Experts of a small language model.
Size: 10 layers, vocabulary 16384, 133M parameters.
Experts: 32 experts in each of 9 layers, 2 picks a token.
Training: a variant of Adam for the experts, 12050 steps.
Below are experts of layer 7 (counted from 0) of a mixture-of-experts language model. Rows are named up (a neuron's input weights, with its number) and show model dimensions 256-319. Each number is 500 + 25 x the weight over its row's rms, rounded and kept within 0 to 999. Numbers have three digits each.
Before each expert's rows: a language model's description of what the expert responds to. This comes from a sample of Wikipedia text that the model never trained on.

# expert 31
What it handles: Word-final name suffixes
up0:507476533507534508517531503519548474477496470507464502488501506471467527481516470503541474486525512516482477482491474486554531478490516456515465494506482481491520500483486506494517521483516533
up1:511496522527508495570504519519510484495499450506539512484517492485523503481482558520520507508476470456488522530514508476536521527521478528507501445483512483483487472480499512503502496457494469
up2:473487476474481484553548509507528463515449544500481548450492486529517560497501483469539455497520486525552522495502510449518489520503493499513459492493502504480513491515438512512499499528470476
up3:454505482563479465469522518528516558537528464456539465455487478535498476484459490501526509450506517482524489487511526505511541501532529485524515500494476485533517513470458492515466474484519498
up4:476471494540501478502498512516480537500505492517505529456482438517508511512483468524508471554509472487520525464487460542539509450547523469451521498427513498480525475521502470523512485470511522
up5:470454538530485529507536499507544455513463504530530529505519499491518514485449514496544524471491490498483478518489536451550536485524515476499472485546487500553508482521463506511512477453543460
up6:444503566518465531496502470547530504490485563496529503521539500479536512502512519526497491489487526522496504462472528501474510530510531484510496524453534497513510455502522521526493481493449506
up7:493486529492518537508504552512537488478488522470505506534467468486549485511495514484539515465445513473467506491451488465485452477535464559502488492527463523558445502472510481527502503483473466
up8:466437525499475514517532507526539507444511530477504508503485492499493499554500487502487524494512532498515502483472504489488490501488484472526489491424511534501505483493525522540496517487525445
up9:480473520502495491498498508523519526471448539490509510487475512509507511454480503481514561478483504491507524518466497506449493491514487517556440469495475504479491512480503526481521509458474464
up10:519498457471508491517488515506540484528458504478473491489512463489500486530490524504525525504493517479532506542468563508499497453549507533504481529498481551513459525529490468510499474497487507
up11:489486513569452511569528451493505471475485471438534523467498520493491510521502512508547495448529532492514493502507505478499520512510521512517465486488521523514455510474525480511482487494537513
up12:501446528483440529499515496566559491516515501528510453491508474485518507516500526509489526498499490515511499509497499501480506509466495508530527515473527493465478489486474467483507479502504464
up13:507465493518518491501476553524555474508493526490506508500455520493514505472485471484507487469543480458489496473475536516454527508472480516490527488493528486475474442520457480512493504447450528
up14:512502470542502469505505511472516477523494459502497489436491505501511524501499552490549483476503480461509517513502533486494492470521580508474513488503547501515512499524493471492457536537457508

# expert 14
What it handles: Subjects and clause connectors
up0:482469520532492466490530551467519483501476523506517505496518476480534478483471531464523523485433490509510535507457526516507513483499493476492494473500489489546511480491476460521491504501503475
up1:466470520520512490492479507501503450459511565476487532465503456492498483488496520502521496479510505483502494487470470485514554483476511499505509502505467525509463483484494432533499474520501525
up2:543513498490517474478503501482462472463510566481520535461516532526492498475548521464507509514463486537488508485518547477504525479496503485443488517506579505482520462525497510523478533508423489
up3:517469524513502532571541492517494481503457490499523519460524483509479513493519524484507425467464492504514541541508467458495539495502511489484485505467524507519499454509477488514490480501530472
up4:447505532516487492491512490526495498510472479500521509454473497490481466475506506496490468489418478490487474492508481495494505504510503475521488488485484523517482483500521497526504499533492541
up5:489536485472542511504507507535573488517527449499512518502552481524531510517479488466515498489536493515483517534504508513490524470516471478539520461500543528513526515477474525522513506534503510
up6:506468497525503507482556527488506516503500512535527483490502474477524533482495494488547468528454506513549532461521509477475498528511552485481453457509496488528478467482502454507504555485485486
up7:466505490546491514526508538481541544488512496503513508510523463543513534491518477532517509506504534463511551503456500443463481472500512529482517438500474529445475501517539530481534489489533490
up8:496502540504517523486538543483512518503513552498517521484513464545502489447513571500525493502470496519494538473506474504501543508521499503486500488501517534477520484510499483515470510459514473
up9:494467478524509556492496514490506508477504518495472508483529488497530488485492474503530524519497501523523526488520448480491564491483527496489523479487502498477487433498536473491528457495521453
up10:493467529570507491464464488510556482508472530529528508456483479497529509490509497457546461478494518489522543527444494496497513484485519435517509512505514496533476483533516480513497502464480465
up11:502480512502500565473511473518495501531505490505503530532481480564509485498486517528495503512499497515535465486514485464514503515534511512507504484475529542529479508533484541471512488511471482
up12:459487497501492559516511502474532528486482533524492537495517490523511522479487518513500513535502504501475524558485472454524555537555485484487528442471506465493506475455509465507507478481434490
up13:465502528536482496485512502515523539465529516491509509462494499477524522474499557479540544496474501467515532489499535519514550499521544484497462517487502507506507442489523494462514512488501504
up14:519508539498464548500503495472503506500509490512525492478517513487539496504525512476531487479509503474532487542468467480508476500509500482497483474463471493510508503515488518530510524492450485

# expert 13
What it handles: Table row breaks
up0:511493555501556498483520545493481541495477524500554477449492450479517535493504506473503455456500452508514490504514544487494490527505489498506533465466484487498488492496512495486525461482505496
up1:495491532469483554494482511521520473461477504477525532496497516481538506467509481511481494507521521495488497535503540500480511484463530519545498549493508497496512475494463502494477523492509460
up2:508482556475492508505478525538520491511509495503462501518501542544489516532531516485536498517517532480509478496511522527504468494522471519517541499479518500504473552550511508503478464514518503
up3:486513526494500483521522483482491556451501498478470567533475487473543531520528505475455474487493486500502494563489502494482503520525559550499506501512503529484482461513498499463476478461453453
up4:467488515488489488507502476516458540451498524458514525482525506482494516517510498478516485484532493484522517503496535465496482518466457523508484507493508485476496515506532483504523514504527532
up5:488519501487463498515500525551525530517511521473472486469498485469510495486478512497496538513502529503560492455473496484485499513513533504458487505451518465504478501450499528490539475523505482
up6:489511487490507505494511473498546559490505504494499534452477483512487502472461478485467467500468505507505480483452446491467521479477482487484489499496498525527494491510481473540511469469505517
up7:480504476502529511471481483511479545493480516505497509454525499493508501503463520486508485521455509521505472506498454506495519466527512472483468466472482501463502465518457446489449505495524458
up8:536506508517531511522495487468503485523504493518496481497452491550515473522496526462497543450482503474518482517504513506495500490526510464482488472455529548475487490534495452492485461493475456
up9:459516506471448467482483502492501528486492476499537471487489487502513531474495507483499511527510511452507512508481507500471530467489522528495485526474509521514508482474473467474499499514485465
up10:519519501525512497497499479515509493472498482515484488456520485473560540487525506476507526488469515488508495496489484486480447497456536517515517479481501484458494523533516471516520471471489513
up11:530525564481502539499479503470510487450533522525516541452520478483487519500518500474510518479507510507485530494494446483447518499507506477520505474490488504510509438466501499470509491538496509
up12:430478520498469483458543496502512486480442502507433504497497452501507499474472500492498523451488477497513512488500533490485528480474490499485521495473485486469496504512465527486510485448505485
up13:484484477510473472542547461473529465486486493489543533517524454541506512468522461503529500507494481529485505489474514458502490518516489487511475492466535520543477493466487493512450536494452519
up14:543487530463516475482476477499543480481465522499509495465521484564511458462502493428488515483470503503531538528508493545503495501518516491463520511506514446469483502485471456516524465438500492

# expert 0
What it handles: List separators, conjunctions
up14:531469503479478524484477499477526519453506507516500547448502481508527497475541537534529497453493512493470490493506529507457485511498490511476509507484492446490554462505525487507499535425489484
up15:506477479530484513498481523544496467504457488482512481472447518528537508504490492501501508508496516529514497481505526505537485519482534452484494473475466519471537508491498531470515527533473510
up16:503492474512544518469519479505464498514500522517522473479499490529512512464526528502519485521495505483481511476509497496459472438501551494471486524468525512480505530477522502509446524513480477
up17:503497540486509513506517496465481498479482511493515535497506490522526503426500553501461482497509537487506511495480523486499487546527519509459548513498514535506503494553464496496533457523514491
up18:531504525485503491479520524496489528490481562473534477480472502458467525486531531510527513495493515493501478465499465468484514491500493434483456503497544479489476466523480503546499475486481503
up19:481476507506453492549459478484486488463464498520527556465503483529529515479506510507482500534505522479486504533474487480549498486513537444498507513512508518524453529513533511485489483521437472
up20:545455532500489522468490510522462440513449516539501458488540490551538450516461477496520497460466507478484471519533532491508490464492507493508489507511474480471492461505521495523545534498496475
up21:460468498510485491420496504512526463509494489546503527475505523530503518464487493466536548481478497491473526495529516484473482504514475525461488502514493539477489532513496456532529466510480496
up22:488504547505491512510476503472498459461515490531470520523484508526566470498510513507540520507500511526475527510514480528513527516527550515470489480516532518509451515481484530500499490516529498
up23:505470497561441517472494535467479501462520464473485493514520461518488529491481528507483472501500496486492556486506511468505485507486524516496485465471488499468488467481470514498543508470498493
up24:503502518514508547505509529490444491479486535506474462499513533516511488497494504433494509480548513465487552499499560437503501541502504495483537547502484508514494490567528429493511522483474515
up25:527493479516514501501497498481462518475513492471477588491525481503525522429539480488535474486494498513462501492493461500508519524503538468496518496515499514504505480521522411478483476510484464
up26:462448520509497536476483519507494507473530485523493507476511509495509534536503515480505529470497483465551488544495508505497535515507511492486545519477490515465500506497500521546484435485494466
up27:472513515529491512516508540499501495505479564511463518461465532499497476466485510523522432524538509475490490493551502521457508504500499490493499522485508495459518497507560468469456481476440509
up28:486461509523528504453526490499541488519503478497486514482501498512515508491481465450499491504536505478503525495488511515519503470504484543494521485485488529500445498501425511531497556499481501

# expert 25
What it handles: Descriptive adjectives and quantities
up0:515495523521498541487519488534489490491493459483522507488530494503520520490518484473497511493530529512513548482485476505479500516511488450532531518488512502496519486504504551524508499514472508
up1:504504484505461501488516498511517437500512515495481512508490433511502504485518504491491533474467471532527502508474502509504495496497507477485504472523520504530462513508495484444513514499507481
up2:518475504497478519520471483548486510499508531508509530494512492498493512499455578506547509498480521505480520518444477504514511509537491549522493464489480483512492476482493510498478497498522477
up3:465500468553531528511509498535471464530483527498562496454456489517533521529489499481486492498461569499518494496511493530502446530524526489485483484463529468458486487436515489513510445441514490
up4:528490529504515498515548494470537524466450529478506472484545489491487488529528510495537506452478526496513505545493472500482512469495497486503479474456482474459505491532523479518541526476539508
up5:510510498527540546472477443482501492492477478509507467495523476497500448536459557498506481506515495462564526446511529516524496478463532481504501510491480487499540487482510500484539495477498511
up6:501508498506505512483500535502519491483509538453482503458526495500505526477492523475525511493499490465478521482479508482450544501489465483498479519476487490464509454494477518498505465476489496
up7:484507475497515505530525522513478570509525489486535501502513481486553491469430508460497467506481504497527526509482449446454523452463522477475543502522485487459495518483504485470481529471497500
up8:494493495518543462482543500495490486540519525498464483515459495536536507479505413511511505508507539523521528515482542483490501515555538508469469490467510556491525483504501551515513506505527496
up9:533482500493472515499487499525539529483510434495498498459484547457494511514471478518517488491504522501492481484488513526496512497544496531505466521480513510457540441508542508516484519474462452
up10:457523536498455459528526544522496480527472514470522511479522518527526507508498490494508483475496523446484523511482473512493479502480501524531497502510515518492499513524524480525488500468473468
up11:522480560527488549481497466441491481522474516497471472481486488455539498487495513459525474476530476505486517498447506512477506468487510471486513496473506485487494489493477463469544478524502479
up12:505539509498507477511497490481506516493484491483546509461474554511487528483476503502520502508508486471519543491489460494512515497512498510442499489512508529437474478518523472463524506525467506
up13:449471527495537518519492507506494479467467514518493522528498503498506451486524506462549466475487537457506509490511495504493509513484523534502460465506499486499498506512465525484474497431490491
up14:450491531471478531544521481508480541496482529499477485457578488508574505518498495511507465481517494501517535530495514478531497517476549475474520465465492520517478501501510480519527473478510498

# expert 1
What it handles: Word-initial capital pieces
up0:515508541520452551480591502519513523529499519558541477494514442522489481499512504536478490517502503507509525520485490497519528506481495487452488487510517482462478471500482529491481494486491501
up1:449465520544498486467500497473497526522518517505510557472508454485516482539479512467480474509478512493481480497506468497430547542511532501488473499468527481521532473503514474534490505527509454
up2:508492513538494533533493482496520518466518525555489502481549448528498482497480500499507496494462521510516518523481480488508506469505516486465492505480455507470484521518497459538507513513512473
up3:504465542521462525495511475501497471489460471497510474511484513472500523532489502512511481519531488456586474485487498504471501496491506489454540468525486465494486459486498508543519540517505419
up4:504497468525492468495498470503496518492479534539480456524555467527509500468518512507493512518434496461501484493517537468502481540456498513545498513517512522508470485522507557490511508486534464
up5:482495467474469494519575483484526500485477537506501476469485485511532456467484490498503524484527486503511521515505459475484512521508562502488484517490488473475501477487471481572496529446497514
up6:536488477514448523487498509476549510506499519491516502524547511494502516487512477499493526515508492493535538525498504538478478459459542470515457515492493497499484491586530552515551465511488446
up7:520470485534506520518511469470486525492506539530497531475565490483496518540506549504507510449516452519504518491506503511548509517494480513514494530544486495479525470540516488557492471467489463
up8:485474519494532502481443563481503500510499549478472512494525489502489528499511543508484481483546471514529485534481530504474513463441552502454494470439443485489526451491504511507518506467535522
up9:481479519561531481512471506504488442537480473547445510518487508511487510476494531487547525490451487495495546479480507485492541503483489491471521522525478527479495533540487479521438499472509476
up10:528491485505483553483526489515457482505432525504465485482509478492493495537509541492491517483455528531508529475497503480480522527464524538494466510469507489512471523488514490493502478464492497
up11:520481491531505496472494556535553497442473484466520521518493502513533547500483506490498508491477525475516477500500509496517479500459535499513491466501462530544495501525522531443504484523503467
up12:482508506538501525509542520496527477482466481544461501514478472483453481484473522481484546478479510503578467492434521471524523544524517489469503454499529496549503516468501473529479487471528485
up13:505506510481498492518483528547542522483520505514470482485498479480506494552471492464505521514493477498504495526485454520494539506473530481522524519485452494474464455501519497490499470503475523
up14:505534500465517489507469560494528529450544497530536489510515433532495537505527529494495468511527495487527530496471492467501472512452501503510494496490515510534480476504487511498537525502514466

# expert 8
What it handles: Job titles and roles
up0:507529509523458518506497523509489465538464500486540497483587464541487485524521546511512493455518496460478553548483491503505570496468535461478485486467508499502503510494444535540504519497535493
up1:487508487510466514461507514500544447514472494465482535472547494506505500474531538476524519512502507501519470512492454511461516509546500497492461505533424524513494520497475536479528466454533476
up2:526497458462520481522515538492502538466515495521507517515493487474540483514494495501535494470460480494494533483513474420464515504516508495512502512532540505474528502469477438497527491500514499
up3:502512558550501512527506496499467504527495527487496507515538522504492427499505477514541539479499560480496505549514495502536509512478495490500491501486502494540507451552480491522468400503471494
up4:508455518480521461515545485514535520483480521517512510497523504504559509513480520510553446541480518518506513469500479452447500529500564472522485478519540462470499443482454512502513497520478489
up5:531498467522501521517523473481468503513476491546501533519556528523527512513481529505528495488506512475525460539465491505492471531490467470486488478443472492493467471510479482514566478488496528
up6:521494496491517539500479516503484507509551477481527530505502481515473558448526532520484530477502492492536528526494509528511542502531541508487489467475484522529491471526500492519541507505478487
up7:456483508486510515514512484487546505492513517473484496465486492542515477538483492469478494493518521523502505554489524506508549461489525524488498525508528467485520470490483467498512506476459517
up8:513482474548464506477512531494505510522578547504487530502463509508488528522489503502481509476476530485513499494495479501488491541516498471513466505490474476513506490527510466525521479471532513
up9:493508496565453515549535487529488500529470502493572481477527515498499492503520494511523475485485511552461524475516503503520520498492465491503478534500454490533508521484529515518494504525457490
up10:496512523503539525486500458451455490478493523482442503502474500481543490471494528510516484450492480481482510486494550523526469481524510491482505470508518500530509490506501491499490520435488484
up11:476475466465489506493492483492535547537505492506471512515508497515554478475499481487455483502487519477516516518469496494536501550517507455478474490535494486475512499480467511495519507488496503
up12:492484518524505470527533513507483533529528523501534485456494503519528531520506503490563458498499507515531507491476498436442467517506567464512529464492505484485531516507468509496532489472488492
up13:495520561507483498513483471483448472515492526500465493469482534509535487452483506501483482460487494468520479497463518511500493490518538490492476525529476534512419457526485506486458505471485493
up14:517498526483508536497560482499562525505523519500524561521512518482473473513457493518506524449498464491587532488467501485533495518507520512517535452499471510488518480472471499497480527454520482

# expert 26
What it handles: Section headings and list starts
up14:526503474544509508480498517507503466495491455465530497492504543507491509480503481530521511451486512509508497525484516482480505481472527507556478496525529544546495545491505485491515493492427476
up15:519511500493479533542509514504528498512489476488467532501484446477461515513508491482536489527497471513541492553531506469484465519489498517503472513526509488451497509482493502513511505461514432
up16:510471502506473469479484510550534526505501465497464475465529511515499475494458500476482479498515527476483563463477480445479464501523454487481480488485510503531503466493547507513471496479504500
up17:461532485540501465508537479474532513470534512488468519516467467510522509437498477506533475545511507486496515504501522524516521484487500490508481507468464518494460462538471478503474523505513512
up18:501473498503468524445503447525503504511506476506479485471511468474462502512475505505524544530522487511528485489530478500464517485498511482502477509493495533438492493482491453565498519491489511
up19:512484461562469516513517473500501478472494500453498546508489541484531496448467508476535496480496519495501517512507489433486512465498523476482487484524481472503478523526531476473457469505485487
up20:502494529517532519442508498529485454475455477462494564516510510495495513517498521532460526514513505522523471497474530499480502497545501502529511495500478476470510513456500481498494519484495495
up21:505481456527488478513523494470508446481502491488468444466494497511502527528491486502502479473451479502529467490490497485525525492484515499483490497480474503468479490557480486561535510506459491
up22:467527501501493578525514523480463477449478524467490518520490539507568495519525536542498519502488557493531507511479532556495486514514527445499538472493547524552470517503513492475493519506509481
up23:475537501539547529505431463512470502465507525498518507497531497522502489495503527515532530514499539484492515498557502497472520502491510547539498491529536492525457476555513522450524460494500500
up24:481492543530489497522497494542518478487504518482511500433517520490515520511507536475477538473454564501513488515493501478456462497503515494506469492495506546496516513482510515491508507451460524
up25:530478508499478500501505432517519524489487471509468468522495531441536512438491497466488507497500550507500513476546498476475506492526534510484480495475558471466534492482517496507484483463471525
up26:545504483499494486497517495517452513541528454486530494476486476472507547520483497516476504542503475532484480510563468503521503497543490511497456508518465518500522470547517492495462507511478507
up27:512487506491511485508486535488479533568497522502472489459541441502501525464451505510453484459540467487498549495487456529503518460554492522537491494522528513511495485486480480451534470496462485
up28:482503557501460485479491473505539458532486500483517515507465477531461501504491476503484467473504481489462484507470509462526519508520507440510483527496492519536522540511486518535513470479523482

# expert 10
What it handles: Adjectives and derivational suffixes
up0:459525540485524512520537517526481430478490536511483451508523468525521470457465505508528506476439483494482450511486511475508481464508518499525503501533470494499491490491532483486536473529488460
up1:516474547517507519485506518453492513461545487514452554485494504431531514545517512439536498516501501485476490458490469478479467477496462532472424452512490477495498471531519476483468515520471492
up2:453494524472484502468511482511496533505487502479466466488521520515501513518508467483489468522527517532508497452510489476483529477504480492477478498513560501467495507485474473537515502522478508
up3:509516530539459485517506558504516492482490511501506455506505510518546510514464516511479519481493517495560539524494495499501482523505524486556462524505523568460495513527462517524515499505487487
up4:499544481527492514447484541512507497532507500507489477524523534519523494517481486503550505507495521521503527503486518478498508520501502482522528496471503495518495504486522449520469475485467503
up5:468501507504478506504513473497534485497534517548488502471526476490508507499495498502588490501457502528480487491485515481471521428488494514471502503487522507466475499470533495515517498457528517
up6:484462484498460495538476491503457524514539505448482565507548506522518480492509460532504504515523524490506461475430523431457511475481527523513505439505477534448541491498461541535513532532530498
up7:497513522477456489492533455489491497478515498469476505489518467491520507506486526484516543504537495484521545462500459465488522470532485516473504523492484526521514455475482498507492507472496498
up8:501489525518472521506474533485498500520554494468469526491508559548508509521530519499496518506484529535490542474500518467508518493523505508506455471508482518512503506507490519501447508442503474
up9:519508524520458505473510499476476510531472498507494562505526476488542466531497488551507516516538506487543531534514473505526473477497479480462517505443504512475506493484488471565461487492488497
up10:460470494502471470516540504462510508521488493485522488506482523515544474449527500497536492507499500497469507496488541484503570528502526495504483491490531541551534465481512446537481517471525489
up11:451489534528463472458519541501506506502490475502472537495496511544461523504511517524480548462459498493505520507461448483504482504495465498462465491497503491488530504497548539482488476475512473
up12:462500490507468493509529482489526518532485544437458523502528494540520510520447540503481541480498484477502567498503541484515504468500524548475491501520528526508500489492493468538508479515501505
up13:475500495516491507506513486459478515469521556506515479516517483438502450530482555485486472533518489482502520490496492486498544507517509535501454556478520485524485518507541531505470484458506456
up14:511487495543493505518529473532477476577515515517482487487467496491528527530490478514569507519499499507481570484447476507497491484474504486515482466499479478492479485525512466493492504554508473

# expert 17
What it handles: Place and street names
up0:460495501477501495460470556491509510497474542509498522453512470448506493472504511486466480476505513465495482551498561455525546503455499517512487485473506465547501513482485497495536491482491513
up1:484490486522524502539495511490549483504481489524564503497468525489482543483498491533506466512505530492493499496498515495445540490512556467538442490502446515498508500549487541494504496481500544
up2:480469489518501525502542518490480451509478504518512467476508526521516504489490491514534513505515490469537497519527478524507512452525531461469446493534480545517500506436481486497467487500463506
up3:469469542527481490514507543473498507513532469497483541515452440503487492492457483541504515519549493484529503503504477505475507463496505476504490501502515494565468525505489503491475517552484466
up4:491447505529499493534510515497518470462509472516512451509481473503502466484452500475559475515493471522496502481516553515518525456519516478497515528513515528531466491514485479522483499465530497
up5:515488527504485502537489533515553532491470500484507501486528498538487475490517524491499503481527513455525539512479477493486458513510519519507491530472503478504478465527479546516470471469454467
up6:470468514520529509493501486513489523501497517505454512510514485516502493508477499512509530474522495503504516497507535455454540491543503511511498496491488519479464506491511493534465515450508533
up7:472534500499493526525553511557479487461493521478550545452514506512508515495501486509511515476485529494511509529473490498509510508501511499502497506484505493515483469539488535521486477495460505
up8:520523468496498490440465492545515550527484492545526514504523532521503557523469489567516496522523508468516510483496509490492543515535496523501482522499545533502539526511466528485505527514502498
up9:511510497517537521450528515487464493539515502520494519488553552467519491476535490478535500506479495483524482501517480471527521463516487523485472426526513528507466505522487443554498504484510486
up10:495471563494515496533490481512477477527479519469502448490483479532524494507508546531474527469493500527497532542493494503530516529506517497500507520499482486535466458469465499514487512458481462
up11:517489519481503511501528498524575551493482506470502459464542512503485520490490527466476488489514508478511573524474505452542506504466500495473471491502568513520495539500556494533467516508512473
up12:494460500501515480504508524542508467487526497462530450504484501493482501570493566481509532494477505495488477527509518523509538470521515489477494475463463476559496494567499496460500474491492494
up13:447544471523474473479508498470540502466474530479496511484522476484523455465540515486537509500486474513497517473490550489513552497493493524521501449507502463487492485526489475486510509506522479
up14:520481484527534504475454477479473493491515535521487501497511482514548495460464499492508530513501503525480494484486484446418526534497508469500486512500552447508510533545483517508514513504520493

# expert 11
What it handles: Foreign name fragments
up0:490515507482502522487501505521508544505445515512518476464494510502512458490501532483493475471515543472527519487514486495441507484478511458504515481456525504535493477524514517555539504454489513
up1:526509519500550533480565511472504490545526487504496486465520490509532524499490482521524499494507546490520483470487458524504537505532549481498434482540497486500472533519516483506527463506495502
up2:520460523520481522480574524543473517514495477463514469506499462496499504478482513538496517518493560494501466544511476519542470530516504507504494498492510495500509485483492447513481486509492512
up3:477485528560477514481528511517497488487503495512480458503501484484535469483473502487556525473494515500472497532490540529519533495448537474529480504452518485493467499520538488522469501486471474
up4:521487507519500560490533478484506480495481492558544514448455509498489506504475501534502467492511515527479491535491498538542549551491503433466484504507526461511528480420501520477481508467527534
up5:490510485502475521510519479480500517529540502506520475515465491475460546502471550503521507481526507491533541453516526471495496472484509479502485501505498519522529524455524537455498480536471505
up6:500456520487478506518485514491538494511536524490491541501504498509478492473512485508505440498456498478503474481494550486479551502495502535465454519528469495504500455509522536535464459487524507
up7:510531498546480455496500534463504466458507483495486475461531469503506523524511529481537552439464517510494509512487532503467520480532534549496469475480458490535524520533441503494460523515500496
up8:507527465490497498498500467526492506511478511503499486496447475512522496491538538459483525491487501513490542487470504519502518461514541502526548496491505488478523463491524489520517467474548498
up9:469468505486542491507481566507490508437494524487503527535517446467532482525491515502525498496517501528527510474489525442503497499538490447516505470455529517474501511489465524521508489525498458
up10:493523473555460492503555524497523488517517481535528483471464481523457465500514476519505537538499546486523545491510549467500502522496533477461473508476527517539475462491529507511511503504547528
up11:511458539493489539481486501508446503482477532501486526473516463451535514503477518507447513492504521491512536478480500502522476473509461478484473500488498496480523489490524468521491515511490490
up12:490525515502506539491489497523496508493481531488490519472506465489535454537475498481478474457490495461530497472495459498477483507475533502465466458461475476460496523552484505540493531488526513
up13:492507501488505543456537549523460484510486524561516521520464493466512486507472512494498455503528550495492532516476508519502544524550480486469509538498481518529506532522448505543509504479532466
up14:438493532484511480478485541489528484471511515532500506502508510509492493479485521449493498499533468525469480514469522478484525451505507463476469518507503525529515492512454485511488480510510509

# expert 2
What it handles: Definite article before polities
up14:470480484511538505483525480507544521458515536483471482502501506534489485478494462495463494524478541539488516509564480509499572480528508474493495477507488480485484494509513491494520490463539500
up15:516488493490510467498563514512558536467543521494436489500509461506480507423555499505500510523474480517586516524490478462540480469525503486483461485455493511528510470532488478503499507507492463
up16:510531476520493486479537534507521484491489486484509533503503504504509500495487520522539479486503511482500505522499512521491544531546495532523471480488506491499471463482430448512498488506479503
up17:502456507492467488489494512511546465516485480488507545490467529534549480512463467479540481515501552492528495465483540498519448489533512493492478471515485489498505473512470467556510523518519486
up18:452474516530451490528495498537466482489484483508501542481480512475528495530495484502521497482491491494481538480497537469545479483499545488515485507510553489510500527469482485527517474493489510
up19:471513539486465536492483483522533481506518492465505536475542494516507534455539542513512505514505510467486528501505459489524514541540476485499447530508464463504522508511485500472487511467542503
up20:505500511551442491487466531530521462532492503504475484475512525475480470463527558481514500526479524476499508510488507489484557469451524532506486500504509516471513445464464515530479478495498476
up21:497531517509512478517514468508508499513469527510483510452530487486523535479486511496517496534487497499474487519542463502480544510503505499481497529441518493509486477533544523454503489460481508
up22:494498452523488502497485548489461494522519507479504552427506511533513535461454534508527498520496468507522531528487486465531523504519473503492505442506511496522458500504511500479503517479484475
up23:504513500477528511489548491496534510474497523465506484511518488511493498549462466450511500490539513502566534507510501470513459487526514459506510450489527481496464500485504507496521503531517501
up24:492489505487470481537591498481475494491516536552491509509523489505502488531479491459542503505524471493491489511513470451501516511510504457469492467499498450454488505509467471563477494472501500
up25:530498538535483530493518520489506528539458505506482487441478482523559481512510516459523521455490511475499489541484509498535534474495514506501479502484497516513510496496476512479515514480467476
up26:513486539430511549487537476541496452503454499457481511517516505512507495504456503484528500443502555494528500516479491469510536516527537479483460497490521499527499484521501496499492488509475508
up27:534498504532496552436554474518493493530510471476498502496511454509545496455539517513536510497489505516529464494510484510481537456484566493488446513467499526512527470542506529484495511533476478
up28:542514528524490500471483502520521509505437531538529523496502486512527512515462543494531541470519536463511489499496486474515514485484456502505483441492531475500496539534532490502509473477495512